config.yaml
hidden_act: "geglu"
vocab_size: 4666
norm: "rmsnorm"
optimizer: "soap_variant"
learning_rate: 0.00545
batch_tokens: 131072
train_tokens: 406600000
Below are experts of layer 4 (counted from 0) of a mixture-of-experts language model. Rows are named router (the router's row for the expert), down (a neuron's output weights, with its number) and show model dimensions 0-255. Each number is 500 + 40 x the weight over its row's rms, rounded and kept within 0 to 999. Numbers have three digits each.
Before each expert's rows: "comes before" lists some tokens at least twice as common just after its tokens as in all text. This comes from a sample of Wikipedia text that the model never trained on. Tokens count by the router's weight.

# expert 2
comes before: "1", " the", "2", " and", " The", "3"
router:434453453572461494506531495449470406502509498544518484519564448515536533518475479487425501516554440479418593493422457493584520491484460498520532500529500516456517510544460507453490521547486530514602488490453509453548504473479497587513512500511503496482515509522533469546512487501465502496555526489489486484479472518501535497505558511481447497497465513453585458510472488482441508459471479471441471558465433466469598548501441571483473530471538530406557493433511477504551446533465445599502513549562529469556539523502513524483451498514539478525385508502430449576492449527520536545508515545525530497477533523479429457455529560487489497507450615509475547538531477473491538484493478460508479501509468515538520526527447521501475488539462494538539464473503538491591428481471544
down6:568429516484486518532548543501477553481558531533475523416507569552482453494518445518561537509446404545425432466546530490507478500482455452492474578540474503459502524528475448533505567529506417490491502467476475491479400442525496493504496484530520584521529489521445574491511468501518523490538483449575471505522476524486440501436529521507584542548558478531473509521509549530488532401518534528599469458492482500465535558460477505492506491390490511500434515500414446496507585449496489473501421521501488504497495406425534483541494463530446495512496514514498451534526429556586501453508517585426569554511481407520471465424533503504443522505533451449491499473475487526525571406519507497510442518537498468490470535536487509539523524521512449513477520489522433493579616448481475
down7:559493548447525468488439428533446472475459488411482486521574499476479499399562491469469461461534530502489512530607512476503483542512494509531492522538479567448504515481489492408541537537539511554486476454538512495501510551497576538487505487438471487451502453534469472513517504446579498523426443510530469546532449492580447465504448540454507557480477582426560487527494520498496514519424562444499551577538468441491429479545509513511512511460405522504505502574529530526476516486472432535497424515508541469508522528411458495484494444538479506541472526515486525515476503478501522432546468458523479515509553464522467473505463466460533477489535423498454532473505520524467479504539484474552525481506520603550582480555503502539537489459498522490494473429586489513475502506519477
down8:517553501437446539458480492533509437409485508439466504476458558529482408531486454488369540505458468488508504488500478480484551506488508540489518498549501465519522487412423460484517523477589498500492458500431531528525504481421485558475489494431566511500465490441491521483487454431458575513480478488443470452480492537526565524494536533487442468538550502545498559527550509518536441544540499468501484496455559509492539475511438433532510515479548518492500516567566512504493416467531546474562538434541474472482528537456520504498489498465539493466503593507471517504472535462443484397475595463528514483541519486529545484463525601513493509446484475508478420531528535469478505546467588485454517544438571476511510415496592525536457488491468579550466491440499534523462511467473476
down9:583466508473538466432555504523464560508525436474494560555447511539531494483513508471508452469412428494495503427487450491517515431520522484457479475449389512534380469569540449518509530551470479520460484479513585489475535486513441476510506530514508479488480506477560496456514462495531457448452468486491592506483490553473509429502464549467507451496513485565507527556577489508531522470517509571490546473541474532470558498469539514423496493515546567505515549497546512465508539576494485579479457440412551520506490503486544425533490494488554451550517510474403557494465566477509546515501478404528622530518462482473511441519512481520484517501490465495489525480595437478420488524515540493480535487535509542530540551479444440430496515515478501517464437528434543496553502565477493
down10:481504484535531521535437504489443535459498494466460546472492541461507510456537475500552556451555486536427507527547524499508536480518496516512550450512522392462498586528502468480528466525511521453532602505493459415501506565547436493496554455506470546528525527572469529494521521464499502540476523480472518530539427470520481466512507495493577531500464491516493511483482472568498485493484504488477533435563522483507472540558542496486472526554509461575477424553468575459498485516569529549414458505441528439546580428484565529483475498502444482475556542425540542514520514506531552420461500405423486554530510527482503524476517496467555489459525531489456534497518523537480480475552555428519501536446504417497467466425463513500499516520457500493453601483480545526444485540466401
down11:459447501439523479492533501470502509494486572526496500517538473517507631554499476510508465512485513516558469541468547460483539501466556474463522511469415549529504521448510437481509526529506468512522527576508517501508500495497451513446448541468536565486483605512510538447512455504496514450514515511475563489481515490513502448498520492513492453480529530459489604481512478540498508530399459528502522458535515507513532493501525527549552574532524434541543445466552433473456495558478557477471479583490463520537532499454533534415512490522483503553482432499465509454489512537494513519461541428547554532479517568531499546470504487550539495546517444469559511498513467437521461484483577530480463451557557436496551506494486498522591605567460499502475468519494475553585455527567469
down12:482558522484497503484479582541540449545508572546494631513546491474582555565584515501500513532500522540502543546499497448484522576520493497583514423508404476551456506504481520534475501455490556488543523518487459478531497495534594489463492480461458545457481518453441478517488508478500513565457450517463521519443509473484523444462536440475450533487537511476486523427543487487464549504542466560482490503479464510480529592436533441503554424526474445567483507544513500470527523463546409574458510477464474491440445459499486478508498484469489465527496598534481532466500460480454439499540449473544496513452492421494514455535535524517537548525380453515436471455516437503459449550562459521490517493563492522548513512446522503477459434502419441528555506492509486489535477411514478
down13:427608456518479550488465456485545489550517464502490499482473490455558461481539569504515482452535511454481474521510390508507475459477489582536463582530534530487488508573453481506514442509506492462465501470518560489521467480489420529582472489525505486521548434445535449537489490454520505522452469490493504476466488426506481492522567453503461567537511486509556494467462499472465542433529482481583473530514517478535461476504418477540472467520502524517472458516483454443478489480573484493432521537473512522497538483429561487527604468447547458519463437527574542539493581576419571454483550499518528498486544522474568537487417495499492483503482451523502475435563526477542460575477508465487638408501489488530532524504533525526513523506418493540449467551559542477483451536443493
down14:419493497540495570515519479566487469583526480501464495459559488483510562520510607465529472469418483492443584545472494494510493503422538506489481466552484463488499488476484493527505383519476494452445504530527420494485470519521478530510504474524533509515477528460487517558533418512463484473563492453486561493539514473496522540474455495535493493557431495548543478537476518517461488482473427480473538462519496501562478477441565440444482487484539492507448515477423552442449534453491518506458496449499457513533443496505501521522523481516529477496501500532536529510498600505492555557540489585529491504465492564490532543418478508476511523521464477536475535426501492468537483531474550463593540456482502435477436551548519530449480546462523487595509538540477501512460483484471492
down15:487557478522520589546569433514520453455555535461425534515509541501565551490499504559462459490577477490551485461491467569454540491444537437506502599548451460483502466433567509554480545529544523467492433483478520506449477476591509463485573468505556503452507510515577553505398455536472433513505554495536479530445494438474535520516515492511533451448417532525477551462522488415450422561544540453542533520490505502588451493447387474444544465457496544422471486473543504448525491434530578463539534549452494468496574541476499481485549541483442551533444546459510485474447524504512510462505542532566513506456503555551531544457477487555463493472510492552426567519476462487491515447496466539519576473523498498479456571392508481476555502490492492490493517527489466479512515510526533
down16:509501514519522506500543454500519574536503498537540526551498446522465457517537463568531548521455520525530447547525544512521522489456498508452510451521497461455437464487465515535504418525505411407479545495501467509475496529526456473488521558492496541459523507500490463483512533479485512470497477488516455506503469575538567507514452474541533522471465506532465480495514509503465515515439448503472545555482548531565497494474426483539559546533443490505452478507577449468487540533521476556491522463490535443487480499474550503446450497465470580574511505514438471589475528503496439523473531525457480495544471523582569501429585570474550447544455522489451548508540461302472476527485541508446458412509516451556495558534442512536427474568436476529394428495496551462495432448475460
down17:553418471470522499514482546492529489467451494485505511499505582488451486490513431475601517543541515508497546499404511469510519460555539516443510493479475516434461523467472590415442468577531489525530540521486557454536596531459505534468475507513498461542495517489516475545494487520530476502454522502565389484497480528462493495493510567538400464506545464497501498511501541581516559432469516521475503526551457483532554511572542515556467546501592526541537525425490508518480521488488486476514452474558478514516479511482494515497499456472538524498486508456429506446560464509485488484575460506474446498472477392483483472534553533535533510514472521468595495547510539466485409515535514453423528501469416480520480531457480500528531497521499535468523461516510513466505514556479463

# expert 7
comes before: "9", "1", "0", "2", "8", "3"
router:436453456571522439516502469424436531478510511546559507494520508495550525507466545510473562507516512453507600457421481528548558459519464506484498471522493542545546440504453537468422506464452497580531531469453447454537487435522494541489514503513493463495516522507515456409489504550537449465569503462497468509499477522567490547494472468389532522466443504463496500539471554427419458491483523466439413473443476549505501523519468525469461415480532501444572463486501613453540465487477527519502498482559514496518461451476478521502464501483494499518449425465542453522475506517539508495496514550479530493495473499562490501435505515457541426502532468470491498516476519487510576416562536507543483507539480438536565541438417528471522471518447501554586428514502478490463411439446519
down11:411440499511408461502485556515556488483493462458478504480482547528457558526468519497515450482545483562544541511488417562533447469427456455457492456498444420481528477411457530429531497531533495527446489578491486540532519476491419486522432546522408511546442505475414434421497474522423526441503483480490479502444518546477447520507586504546492553528435470506580456499479539496458531490447498463536515518526531523501427513493495495487558442491459521548565485519434474441502464463518469545526520515510514480475562471489473492540537481512468525461556502427483442523492474500428486483550489503403525434406542507516500525467505441516427602466526492578490493531495543461483510584448514476467462511448508493523531528466551528459512575580459507476530522512453560489460443500476471
down12:440473528492493494501460487482532452534546467479529526513566455503563593473554507437533460489589497519475493515495506467452557467479542463536557464526417500458532522447461571509503524531508526510405472500507460509548525496434539479522479488506440514473519442533537562476492473541497461549503522490450553506508457460487569506538572490466549462512518502489486487478499481507529520538555474528559468509525518491530504506539554534582446534487463500462475428528480555452514445510408582537469494473469501516497479466492548562501499505502555379519488526503512484505448505505473477508413545414509449492502565406492498489497476547571458518519549524498480474522520489432507391523499510479460519554447560407549475483487503425476496459533514494563479509527473471509486526522485492
down13:465482463492476563520419528491555542456536516461552483526471467509467503512579533532488484434472473570515462453509593454440496565542497482537517493437495491488457560529481535573496559434491505528525525478476520482543549472466499528508587591533494419475469577513461461497531384498523525537401508506487464514524444518519504505521540504473467536518537508455461488496543465544462498458444506510501531457493478575531515499416462455453523473470495483506519525505523439497509482411486514566527484447531507531580473569403471521503449480455512497500486481482522473412475430499504526526522459426443492503494627509498461524551448569458493553563549429501465499507516483435497498481491534513448544472450584450530502495522486423442520456481467529548520451512483502526557504428524478
down14:462451564573442483511500465512559517501512507413472450476542552483571551492456502562502471526550550465506495456548521443493553478497515528541494561480563524505520525543527478517528449443494492478486453484527525552563592496494508491501459493496543468494543457571431483456547485487542507500466513416552547412459530505471465453465542520482452525479476536530431467525470507463420493519440470525520528500546501543462470532521521557595532488529545495553509547461623483448494506504490464515493507557513559631512546471528480485478509563534507520479457517472550493471524501515554471534535485514449497555544549533477551414485526523563565580478482497499593495514506585472531501539559480432508531505501539463423473511481497538516517458501512492555501558523558501494615546588517518
down15:530537468503472482518441570493401565442523448495487479516480511567452496526549496475473473499434509524545593490452410483508474498528515560505553525462469523473550484534558506461548520524486515475497545497513476438526482482490522476557433473437574485483585431551469505510486457495497509429499532534494514495503525481428477459471463522510493491534548481573475526441422491465481471472569536466434536462497547516505457536499521469539582469499549506414500457528487506528542599507512525518514530588539523459448504460453510470456570513497512473590526433506470518532429449509503494415538519406517538469525525571456499446482504529479455459491460476578542505502518548516550502452466462458468485451497519555536540493556562524491418452488449491549540544535510471551511476533481491
down16:510471471566524506510525568504604552492491485457457516471555542512473587544532529545504544502484485496517461556548492472501449506449522487500504442552535533532520527567463542566549485496443430492462431488558374416562483544459536472534451526465423485507556501519512609528463503510490474434482499491587486523473437511467541506543535520499606526571517434471545546508507555418571455456481560482523461506502540492483528470526517481598508439502447509564455477478493519503528483486491466484528497482535451470467507519476519443523457493573460520478545452462529538509474490463549562604515534458514470530532523548431512567518542516473462478562461502466505556550477441486555502509529451423437551472489483356457453501498492564488441445505555501501445494522528546541568538475470473
down17:458407528530472460545451483405460520502522479513476522461513482539525549544528511450584507511510428518497449518491516513526531490538495528541521540453507453531466488514502522483482495512455505463544470535510524442463521475512479488463514465522482512510546459436419521534385544434508511508501503499529513456450556459478490466466536494512394500522561509594519477571452501452452482459508450515485485448553504564493463436544534643510496590556531603517499534514495632512459475499482500516482494539463471509509423507488557488562506570496431473465502494507565499593534506478547565506495524436449548472474431496513546517479413506479514443451496489511473520436456468529493446487507577486492523547498500504427490448497576466536481475507533472461477489441535515499463480495510518
down18:477461521450554427540518557535456472526495494474497478535501529506500447494487441541511529433550492444506510575525520447515506432494465522534575443465495523558472462435478533561482428515510529475503465439465480544536479515478488429556498517556485506581421539524505516556520545545516493460452522502459429461538476520524538516481520505444517432498539470454521509478461516480572472540446589526526533470540521493517498468496491515530497472415518573470425527462532591426505441492498501495580499513536485473495432518452521514491543475410487482511490535517538441509553505489523545489583499620524451466434479522515519499478418463476552561539517484470533527510518487489499539488559577512456514456477466524483482507562507512568447568451530532507526564519580452477519533499466514
down19:513520464511456610484483498458424489444427459465517584521529530543437480552471461433465583484457545530447511528520565514543456519483467531453553555529530461592470562455469416464460482539471459560521544497485486488596488496505535500540431416531504447552508449446500477539498502424479566471455475481533465542441556493512476467534487469448470535523531513514466492522557460460514485437419497482554508483533452469493508410499455491561388513548528517501476471501537511446460469507487552481445476543494484481515469539478475553585574441508529421528523505496517551499461497456453552526494546477558500533576479510493489512537522535513512486435418455519522496495451466452485461556571513481477431472524541556529522492510599475532469499471558455517503572470514504473525487476528462
down20:476525466395483491524486527495479396469529491538495534505482549510505462541488524426488456526462494486449520511433502515516500473509529559515480487468508525525470476504519482486465475507476444425585378511490548545495511563485492484477537505479469491530483448497402419493586539497553553527514510500473472500552511524550478458504507497614483538510530568504569509459511542465552482447466473503492531444485550584548487516497495490476534462541486539469499543456524472561493550480501431569531522530460584447542465470537535516561577425506459585440511500497526476444425508529512531487491537570553501591465442506496515455489473530510527528509564582530498456520529505494526476513498561524507494463521531547532505512505483498494472522446539495405458460482557465464554432470516534
down21:470490531530507512490465495522494542535502529530502545485455464449468627524528492477532448464505498466529436510496520574467492505493578463575484452554534585521459499506478465552524490509535546452555461553553565553499458506432502513496543502453500463496508495615503507479518532478505564507526501508548537501478530551532423500519460476557500480504561519519452481403486521529505466439571501472495545515541459541506504514497495456524549508534566423585456544469486537499478536562547533542449527506539505519434471473465506490536519503515551590484501534392488445543493439522515516468480496560474553496553513610520510541489530531488510550533544496561502554531530500467499480540491462467524519528536468557545489482439439504459490490482485509517455519503467453546471496592502522
down22:492452495440519549477516462530486543498491533498529450481470497511541474468479548505457490488446578480519497441496548570503560541569586532462543545512491543477558426552485456513484477567511549531510518520517520453603554510548501478544440548509509498503485458474543551577515512492476414482417505497480489506524489570483492452493539474491486497558478540464528493497492422515476598496389493537522523487465459476498506502455548545476504506474508551450498474494538464556514482463465409479522497461512564470507540503533485504497460503534476474531486504497469503526508541458491408556449469540546513470488511530508482508462506511508526414555527509482434532482470555463557519505519450529524468530504463533473505476516475564518509497523494528515523521438497539484583409535504458

# expert 5
comes before: " |", "′", "0", "%", "5", ";"
router:482487463567541503504563444458447450478494495495517554466486399538543470557426505471438549560551417472493552491473441514544561501517452587565568545517523488529470471539469556489429489465504553513478465455462448455512544465523436510526466493473501482545459429457558466494488484503497522480550518529504542462499520530576491528468534486455446477454477502466575497482499413498463479407512468440455461477530549495444496505476447463507436542521519519427543462457513509498497464517413495496483506490509477489504549457517510544435460491527516444545458527503489534562525418484502453522554478580371506494565474503476436463423525528532500485450490512477457505557507504512556431548554512432512432540485477495476516500491493543546417462490489511540501463506542482496545464421443527
down11:439515440500525497512554517465524516489471489499533497499441493516509526445549485442541466544480433544498535482551493411515478432504497535536456474522494515501580433504498533509501486548597512529428507549456420497522529521483521527570462498484526502493528497479545484496556475531510478494495518533447514517527436479547541519479579562500393562461493509439508481480539530474470472466519546498472522491483436461532485504521430485488546436497482494464483553566488502493456473472415542492502469476440555504433521545507516517465452526475428473465505460513581523544528531450477538585531516434487507537462450488464533443480503512454534493449552493499547463530528511493557497446498458503477562474548462526485432436485562535487518477526520525458488587532467439475446504452470463
down12:483423456472533495504526382545435491496520535454460575571514481511495574475520479537461509460494500516539438518491548492493528551517492563568486472410431500399507556445566413516463488488524487437492516502485548490538440517516547546490527487514444476540522565467532482437514487489473473547502444462509492465526533437547463506518541405577496487522503448447538463501490464495545487481519450511437538552473520530498521549552589535484489521482530503500504532508516573439518472487482571460463517550514509523468507508579483630439471469452502460511508492469417456425507544483493579532495496457445568492479478457481531528495476492436522497454630517507540547521542500438483475543492429559548504477500442473581492527500534526560515477512493597462516491552516540474570530394467488
down13:509464461492504533507454495460471493535457466464526546505475512505510457466504534459478480467502517581504487609483527448476524558496431465565454500473503538505539586458519488501518493519554492489586566544512470443523485458469514470511574572431516440491549470451437488463447481561471440458518510535563485572491504496515438484430510564536420502513538543535460498493510463458462475530475475532487499516506471579522478549498499540516526558560414511514554468451573527525490500571540487519506562482407551499487441504451455424520480531464513479517504472498529580512428528505508605493529447499453531576538456529504507517442586527526529494462554498470487463467499493561439532495464495431504518529534485453517448486511498491463471525476599466469520543532472491459452482504519506
down14:417455487465480491518488477520536505523508573612515465480504455471609519503598468475507498518514497482523461533599511497556570517548514497515511517497508505451510475500422558464507559499541435497508478451512463422448578455478506474478513466416489457529547514503495441504530436479507506465411488560481562509498515474547404520522455553548542584538455450551470516515506494477589474475507468629499505482443511501503526403501493551491483477478543506482519510540444466549565505592447555522485461424555566531493526486476540534459487515502464486494471529560587560509498489515492531515491503476432514508534531480492459519488490556508463521492508619502509485476521555486513518578553513416456488489553470460470501513433508530452466508541473455498511512482561482459541518523509479
down15:495524452473541560435432518572471516493448438444531494483494468478563499484549498477559492497475483556560499443508540484523466445473518542436474539467508522496503558447531486449466483521466515502501562485490479486515565502563439470536494497517533417515447539513504502523511538489449447562412545470491450474519539557433447443455556495475481474490537486481518523424555533590456556499515581425456493560494442455434480461545540534452505523511461528505549471526561506440573555558447538492489560510520476507487516506534536514513484515467504517413496547526475410510479602443511438540429470521541489467581419561489509487535584515441475463518481485539509485520454502403479398471522470522519493485495543525532500546416530497475533526556507519494505527602453544445530591532498493
down16:497491534535510563535487533581447553492494516486494482541520554532424543445462474553456449480436549433455554485494505471509538535521559541472459538448504451489531492492520559518479464436517503485495493417418501474526513493493446469480518457507484504511442456503480473454466421560551504411492517546434475523461619549526500484501544578501516545414488519513441465499521484543491458474539521513478542443508506556512538507448502494472578499502517494527438522500484472420528540536468555435493533554509519476514560536452544482427557453572519454531537527465489525579466477424559510442562509484509537464494520519589519504521472445444558478494437411511516503504540432463497482504512467565521544475425547503520483469479498496534556526478538502516530426513480500483412512482477503
down17:515490476494508520544495531491557540513512494540490576524481540497550534527496504460561462480506520446418484523528497500551530472498513493452477562404516467439544516518455456450539528530539422501451522467488530466429449574512489498491456529547498465526519408458450444515546470480498447535487554491449476429437605483494496459510531551508436470448528449499430531479439517503517510499509493484508453428476482492460413516477434478540459513493546559519451396499450467598499515486506497450469513512466460435444501498541439431490600530475530501515496562496565592532508495466592423487503509573477492504590605452508465464404553524499468461486471523529496502459480498473432502567515500510476539483543451437456481478512505521574571491436501540436517465511494479470400592460517512
down18:544465534503527446492534444495531465487488519476503513439471461500497531419529509483487447538463491506464505470538530533544459490447528503396488425441492414516526419488500559438487410436475420514561471434499516539568523549567496488568445487428532479491502500509499500519483453432530490499465489543528499562482465440563484467442514442400491496547507460479540526452496495496468559498525481454513496528463498525511496571531518488580507502500455508478443483497492501509479448523510477514572457415471522508494512552545493573505544523491458531498577516540464474527488489461534522562576476509482482466502473479477511527492485429491566462554481492567485487526478505579513472548465448621513443441567521529498452592550508511554508468470401495441467529457545499519534499456504509
down19:524502431518519418492486480517525530463462485458518489532455520506405508563487595498570567548509446566502508509505428493388559521454531457442457496545455456550510503477480502489478482491448505509572503485432497417470482454535550455521538573544510501439477443525521518466468493527465543502531506522483426487471591561454508452496431507494553486501557532483476472543487411518489485413480499502507493511530538538478583529549523584544430462540519539541497453430533517519495460404491457476574530549472491519565512469576501407504442435526530528532475560486506497517510504509440442520453512491524473572468491478512507491525446430436522502515485533469525470487491462521511508506536455525441540523529504505567506479492523528543438551494481504491418546565448499476544540468468549
down20:492460554525469528537415516477477461533454589516518572484467488460494508501413460569498525471435448456519518482501536527516565489534523527488521532576528520571501544561485568436471523456476529472560546502562407485509511472457513511553503527598558548459426558501453601520486567520524470536471546513491490547487481463506459470527557432461488483551486510424550586486474462469555463491457474492478480488524505486465505562528495516501517440472505544600540536468391516450551429490443488466503498523436481488494468542554482460495487548586491479551504512483505554520485592526508486488463514555516463478653480522461411470491491466560494481567448488500477498516499560488497509476488552448497536570453483465437523513479530527556489506546461480567495488485455489509507520506462438
down21:475508517534545557463488518450474596537532474505473523479568517537503465480494464462512564581514461455499535514590519506517497490433540455532530450497573482528546473555483532541560500532502564542473495497432453421482485508521549475530482514447431473535549533429505481509457511374443568515447475474448563465503504534618473579554469521468612479517520539538514500405518501524516532479462528486566485545549453467519484541485494484469547492440496485511472465533491471513469492560469472509481465530541494471459449442508477521567510548565551461527502454426478520515483523520606482492532480534547542535456453551513544465550475512512496557496472530583366538500506534533484535477431487515480473444474475567501466476493462520581577454507525469489536517556521463546452533501522440
down22:431445569575528488508479508509464478506568471555568528448529448508515429526485499502525492475496504547518505553551454510446515585590482480457528562584492463453510462470500522530517431451412488510540462459528491523486617435587526515481489502476566502484478499474556468435471499439539457506494577512501650511523452450538475482468496474463488510459570513579505521538449473470477407528534517463587449500477545575469513539528556509500522511493494528381440479553543546520434408543513499493455495511561495461493477511482532476465494482534540553499536511445544530403513528573505523500502587461518462546366474497522485508456516430552518475422535489498467514503483552468553510516485551509475488485482496496523508553463550445526501540493533439504454468481523482536425500547552489

# expert 3
comes before: " the", " ", " in", " a", " to", " by"
router:443479466586431422525586408442484478452527506468560500479527493545561477527478497460458541521493514487507539544500456502547529476450475551446559514565523481494483512505435485426466473506526545528593521496456484440502575461466432598516455572537510445514553450477540459465509546554497569491497551445530447414513527519553496535471528475478490484459448469441554534530520491423491438459501456473381422604524518496489505551479462475542492522518535524441520556486520508548526454529466483531463590522560506475461509471468482529489450564541452469507429510526483490507518451507471481511507478519423519528515503509467478464478506556510500427490488535489483544507436489477524502483513486432547468563535440549561556494516436512518465494556480553549511481446523464517540493525475570
down1:481565482547567428522447443504432519545490542556467476519528448531511551505460456471485509447513482565436523448490496500444547465486389505489496481473476465523530478498510539560426474482564596529498512536467546533547519506431523575478532538551529524472504421538557418531559516489502532524469459531473442612458577483445526519548554552474516503485515489497580441504490507474502497566488508490482537566484554537580493464470555527518498531521570504503529492485512538466455499493492493467533551566530444434502407521499605551508499510519533502457561536566525529572533472420467480499450502521504494518433521532478489529509434498433581536467563438496483561537563455536483521501472452469444554531598576586578506440519434551488552507487499495549443504524510528545498512522467484
down2:496520591459461397570527472517463480502448568484552470412494447530486481541555455515521554435522489480521533508478522435497503543487557497527489470497464485540532427522512540552435438510553479499489513483554486483474554510561487560507457509476478506515484482527576462512451425467473514491488497559511551511502472514487465503476517495536519504480465493570556505527480409512483518537512509501469525522450539462544488533477541551553453431514524516502528459553499454508481499539586491517544520493447509557471514487516503484520477461478567532527461435493502511478489487520524539469511506448529502576524462510530567436592482557480511534514485389481431460471558550548464476510459511553522488496470550475459526418424473520528503487528479538481494457531499466508440444510455531
down3:470437544451505561517457487544495478483498544560471442556426534484426440505384403521536468509455508514455541477452499590533453488529466538465456531535470471456498537475540437510518483507448500591537577491536520511542479433518490524528519451492543583522501544522476487543535555566432466518487460521471517515462500495507474511497443563443523474628491479501571524468481564504492472537505508478435494520520523502453586466484511443546506569498497540452510460529461551456475435515458503539507534501496447495452544549447521544488510480547520504501470517596455427546449594516406484488473507408459495504468581604501528564509451457536453461502441517468495534477521435551540485484532513535493528425478552470566479484570458532493501428462504448475509516516485538507505465562460525
down4:540503560486533435465492535443501499473553474530471420479450535493541476515479433500511561464473504458503503437487542541512446513509488505531541498465529524489483445490495417513537380478507551485508487469516447437481559626500416488431471508445511479465520551477509536577468574510480563552471475431457435498512516472416557549514499566478504541468476496472527475440400510515549497471533427528469502494498464454510500516423489529514567535463525459544591493511530483527522532526497592482424528508554447511463543447562500473507534528594528485486491510477466545534436570475496555531476497581571491463498491506510553515441518496438508494423563525499505463476484536574486506512545495486545477486524550458488535462522491449494499463500473511399470395505529486491448516522483537
down5:516418475522453486497531519493533545498499418467520433563556405456557522512488456446529488510456461510508538495479536466553495429472498493441471470509500494481481546501483528529538477526545496533513552542532475548397467525505534534427522512479549587479524461511489534534480480527519506494500528481558459489511556471466461421452495528505466403452458520537500509518560510413478515515532446452534476481478497515529465427538453484483578549528456530490497545552473539531471454517502523563505481458468546521442552403525521525510524551515513521519488520539478468556502457469474480423503528500442527519418477449517518434506586481517463490584504497496497534576461484501446500490525542480534534462518514477404521460505550514511517531492515482573441528520464498482524410560534511
down6:518542547448453566463436504409494481467542550549463528507540510478435505476509580523553527411479616482599475530570590455490452448525445498461463573489488498496512499451562447487472487464452560490532455510447484451535469433559437530476464514506497531587548499501597517504495450496470561565470455471477464544497487531491499453485444519446555462510458498540430521481462542547485525464529489483471524488543542451451503416492468472522508500487565475532484449506455539444481473482499506518513494518498486465528472488510527503464476567517498502443526455525574472534473532492468525519538516375464386466488511493484489470520453560499520547483502441417506467476501465469518520510540543456448580548489443549524469537528499535537428497517450480446522480470549550549512457521556518
down7:508469453504501517504537480481472504522446509514480557532423541342492534568445555455516494511534568516534456523467570493454549511479484534464477498524503538461511546531545516436499522462505467500497534507443524507525475576444522519548388469549511442496527492475547491509488494568521481456498421411474448500475517560542465560536549449518537518518572521502405551562588495562510470477543458410464464499469492530507536491481506501483504501578486523511554432377518404479454431539451453499508457494521480452516442503462541482512434522557480514503547491493488508552483529493526521535497489486483512524441540454450544480507475542452441458463468389460493518453494509475512495457459506445429532469453537503543547558510524524477467483494518484518539543520520493488477557508558477
down8:491512475477486479583524468496481491510490524473547513498490493533535480493524550527533520497527597532431466487538580521571574545523623563488520527433570400516465471481534567531505517461558490499493494570523539561506488509517467532518585437556517476538537445463466523508523522439486473428526430477595390488452497536562483393525528540465516544485565473604440454470455587482460546508571457501506533509525553501510498502458559563418539488476526489459471527462528489458557384492488487576509472436497477470548527486485562514531501534443505525497504535524515540473482536513528471523485500383580503446582487561515539499433504488468516518541419526475529416551574490492541478507537489504467464533473442519496502505545542471488494509474521471550481455552583539520502471411439540
down9:543514498535556488501505550479488454517458512500506491500529562550541563472416543514520484474532536495577565483462574482422513518514493469510479517487516501533502410535487504471535534474446525467497488500522466486481508612503530497493526604548558544460535484502447478523471467548526521532460536486508438488499489508519492519549518513498534451497516516502519523494529432445541597513497488477488492464486451502566412427455481514544513470450502534484512456480504489606477513487534459491565497428504509523526495441519493485555491579507407495546470452423446510537515472562492563565560533513460511551474530512437539497482480497518553521511453491468503495499469502553500426568522520503527501500483544549514531524523532371522545501485484461480585507492399537554485536540502471
down10:497475548555488470481476507510519488403426470528479449523536459454524502449520498528469476493480478474503454457467454513440530531475532454439492498498476474521500513452447518520371497438445521520464488453548485501552487514572493433518561488543464503532487478524588533495561502475427501487526449459522500499466504467440547548574503381549493511529489488484486516550463521601487510552507479503532545490462464484410475522523511482562505498475501540491533509530494443497539487496484515458496426552534443549465536422508536461427440491490507446487468506499495496516462531470496520554480475482495516502566499576555501498508477504460562498519485470536500431453491484530493567531466516513507502485472513557486460531515581480509468493470525454396466564467474502527498539386473560
down11:514496551491551441515542511524482519479417440421517443534498524510544519490466539555505520478450491499428479468478594520438495552483525495525523524443449513508551529540552488474526461504447415427513533603532514519471493431524516503489510445487451488516470494468509492509538546586504472549463445412500437459512497521460535513449496536526506515443478496495457522571517429503504518471447502504458525498519450529470523584598561511555462445553499531543520490447486483553545467524506443437469415504504567504430518514463522494518449489532471459514544490530506499438538524535566502486467526551503532448508421433542511479490503470516502518539519446519547536479487460521488502469497556471449469551596476498428434545517485505481513551549494466533537505542450514505512480458507515
down12:549535481497450499434472499459570465579509507476530456539470535498515447522510549535538419556531536578453481578546461550522497480534477499557494539537500468441493486481563515437536565474473480490485450482425496504514434452448486480517527527529490448574499545524543462541516513492554445453545488490556438516567522485572490456525480516392525544536524516508487437480479446516418467449552558474472360489460554473604467429466502537498500580590496518435552534501495478484528523506407520517495538496464461542520459508527555569477472487602482541549464521538499457549449533467569491458527539440464507504556479463557591557492525561521528474502519478540442469530489516493464467478531498519460509458522521499534479425513519500490504497490555484441438468498506516520483485500460557